config.yaml
balance_bias: false
positions: "rope"
init: "normal"
init_std_up: 0.102
init_std_down: 0.0122
learning_rate: 0.00478
max_seq_len: 512
doc_mask: true
train_tokens: 475300000
Below are experts of layer 9 (counted from 0) of a mixture-of-experts language model. Rows are named router (the router's row for the expert), gate (a neuron's input weights, with its number), up (a neuron's input weights, with its number) and show model dimensions 0-95. Each number is 500 + 50 x the weight over its row's rms, rounded and kept within 0 to 999. Numbers have three digits each.
Before each expert's rows: "comes after" lists some tokens at least twice as common just before its tokens as in all text. This comes from a sample of Wikipedia text that the model never trained on. Tokens count by the router's weight.

# expert 5
comes after: " | ", "| ", ", ", "\n", " in ", "1"
router:421481462561564421428498498510544522451431442521535509534589535541517488609554578520450408447570473591568432426474454503479461388495494466514520440475544416408445475477483457560471473476537463505472471475460586526486528431562432525538551417510482530480459506479524542513490463572456609458
gate2:485507528454525382468433464486561520435423416524464440536427502543423527523572523454489434500549470461543501409500476455594487466513548545408505480526416452458499504419498487489431546447502479565526486501556507537461525400590477423539527538477485559575512547475481412567432483545576540604
up2:542588458410350508483423544502436462583522419492376478443569444457513457487495557529486452521465538496530461575546438469568559488412482524506563478526458440488491588496491487506533487454512572449476514453576528513383531512433454504528470470608579457462525458483498510523449496532440455511

# expert 4
comes after: " ", ", ", ")", "\n\n", " | ", " ("
router:495515462525585421444596497479558511468471491511514435620493518483452470563524544437551366526552455554540486401461484547414471471516451570503554499560502445414478518502549489484518412475594444473553446473558528553440484508555564429609533583516475495475521530479476490456503505592494573525
gate2:497579495505593404516627501548561519533428461492489477513471434404577517508578468456515575567507456543533543522438564569501569511512515542536484506441456469427533524457441474450557420474470460492435444569460502526492506556485433502537522543515360554523427496471447528501479489552559554612
up2:505517516476429504495399519425449474479499480541578545478510583502450506495464539574426401439431586490479430497552475424473465487460521471571526567576557517622545473568537477558512572500466481509521537488531506494500487409419539574364432489515503489488492513503530488477513549469458379396

# expert 45
comes after: ".", "\n", " |", "==", "s.", ")."
router:512449467600532494504556517458557549561403519514496491516414514507475519606633506450496456470428471534487394448484487534457472475476553534468587501435412459476400521486443449529524486444486477480484384395517557623470547487564431542521488548492465468468439456495484512504491492540577553466
gate2:476429485557614518544514537517522533513447457455537524478423565470432533545498503482490513453482386438500462487488521577438474483495551409560559403471511379502456470487447549547514522530522529492523458463584473561461600548511524511450508560420520410502468544392393500551490520605534548503
up2:449528484457413514503378494591471547410491463476478574520466422556478401483531454507486444534431579452506462534528450509441480588675540517494456510554511529498484494495445471520462523543485563607494556565494452443401608459474466481540548556504500502463450504476493493438502532456495557451

# expert 11
comes after: " | ", " ", "| ", "; ", "–", "."
router:383464396507508482502526464453546557506474508503468478542498541512495472633504507474528436510575435534513474442438589542498421439524535536537509489501585458530422504472530452573505439473479504477484322502531538540511533512550553545533501453510455511454518462514480519487510475535449690438
gate4:522576426570428464583536545584605445538500436495540538531521466516553553505430544446500433464553480461479433423519443540498460493559572440495474525456550503463449458554428531531585501468478533499544515574381469480480504500412545437488497473483475497522458529560521509552578464504592631433
up4:488539484556464493435470510469407509566509465458527515572461509502579418481538447531442574555467496482484400462357529502466585481492530557610500496496493599518460480558402463625498519551464479449505497454472482544550462547492445584464611482464488545469482479520566542533539511471477440597

# expert 14
comes after: " |", "0", "\n", "3", " |  |", "1"
router:490494546550594472387531465432518513469384463453533551603496491524488476593479513391459387478543490579490438476402514416465454456559506526515512519406460484499426528492525460553457512451499426494527545415535526519435513427496459532546492536515527407456455531498489492487491456527554626487
gate2:467490566479640466510502462500414557468449523574526466515444479505463434523477617523494409532498506499516461544445539397511460476547431495477492407606441525519522482563507453529522503492550503516458545450612553508459497486549367605461490514496440523534503462545508504426499388580521480479
up2:550576427527433499497464488510565483484493504492650591429540504516414413408502535518481578521490558517499444501614504473509521570519507422388538486444548550439537411568499565542552407404495479504449531482445462459543562536524511492438519529505463592518491548441515533534515475547474526508

# expert 8
comes after: "2", "1", "–", " ", "8", " January "
router:523411514564505423535529351470580562444421485477506514506486543527487427491550550447456441477537425535566446477420521466447467492475535570449497467501635531460464517533532434531446451419547479502458411439523541482494546481545550403561531496505491376461483509520554537459494512527532589497
gate4:434448516385483473469596528570455445406507599525480487575478488525438554544491496470444515440534451509442523402484462481416449568515518457583588411478465469563445491654522445476542529558567485518474470550478518537565544480553485537485543539426463485537483512565500471496503562506452500578
up4:466538583493525488522591543494553551509526455623490440566480488505519506563582541460459511458542493642513518470570473424495551483554467507429589509402460462564487480440546487500582434446467548504568529550516495468565502441433542504495513569564441432464513604569525505541504547428561522451

# expert 12
comes after: "\n", "| ", ", ", "\n\n", " in ", "–"
router:472529413516501410474527520526557572558448476536529484542481496513464531621523543517514390578551486530589483453446484514479436419529477575456499527439566476475506523507457451489480533415507467452475492451491572532436563439502505408553642412554430494446498444502521514512529499638524545511
gate2:531576503552464577490508533579423573507470528376450540525491436502528486534487570518481448574515487498545601509494501461499475446525484616532526535546579471484607530498519425502503482512485415451550429513449581546383548455485500564531567539593508499512440457449497564422559539496513522591
up2:559499546449456546490571554509453521576436513535473447454527501536525505517512451494507462513465436462556553496615567541512486504455506529453520499474507507555528479473457600551533588529504472602525442649367573489451485460462575533457581474531511506461619459515377415517514473481505515505

# expert 0
comes after: "1", "2", "–", "8", "7", "86"
router:443448504556539475536573403453586515431464460453498479576503474487485435510550535435514428451485523485556449458326496509446460495477462546461527497451533472507459507506595429530509413463580471450502498480530640466449501478525540497591424545494516481491456430490558491486506517628445542499
gate1:434464480534524490461582458539551459484479499423561496559474492513465432595459527502470431544464582491508454466461575346472474485454535540560577558483551637457534498604516484517514483512584401487559516582537561483528518542452422459500422488491442468549507450442551510473560441538524504510
up1:482515483531480503438591510473524495496524423478505422543451533447499457468463501447545514496547535507487623517476541472381458548470453586483481504484501601463530510393618541486589474481602355519463437506541461505581598485423449532441446495503501431494460451542504546469555492462502509548

# expert 31
comes after: " | ", "1", "0", "2", ".", ": "
router:459481482531607411501498404464542461417435557438534597499481505530489391582514472411515347467517447532493455445433546558427447493477493481469499522520581497469503514531530423536497488498478449470547525403571572541498532454520533557484497483512445456446436453479557446537490495548444581446
gate2:451456514430608459515478572543550498554503464505572543413484519505542535549508586469540500531498493453441515490456446564505482495490482514440404622484504541371515461507526453511542527546548507554427473507576562436458502443485471582517556536487477607459546476433411422505496462617513561452
up2:464469447474473539537511437495469473493492478527516379551500525473540524516487557461496535492451526538475558465523458526621518497569519543515577557544468529523544443445439561481518412443437420427506482563413395527502437545454535506389514474582490369528437494458602530458556493575546451539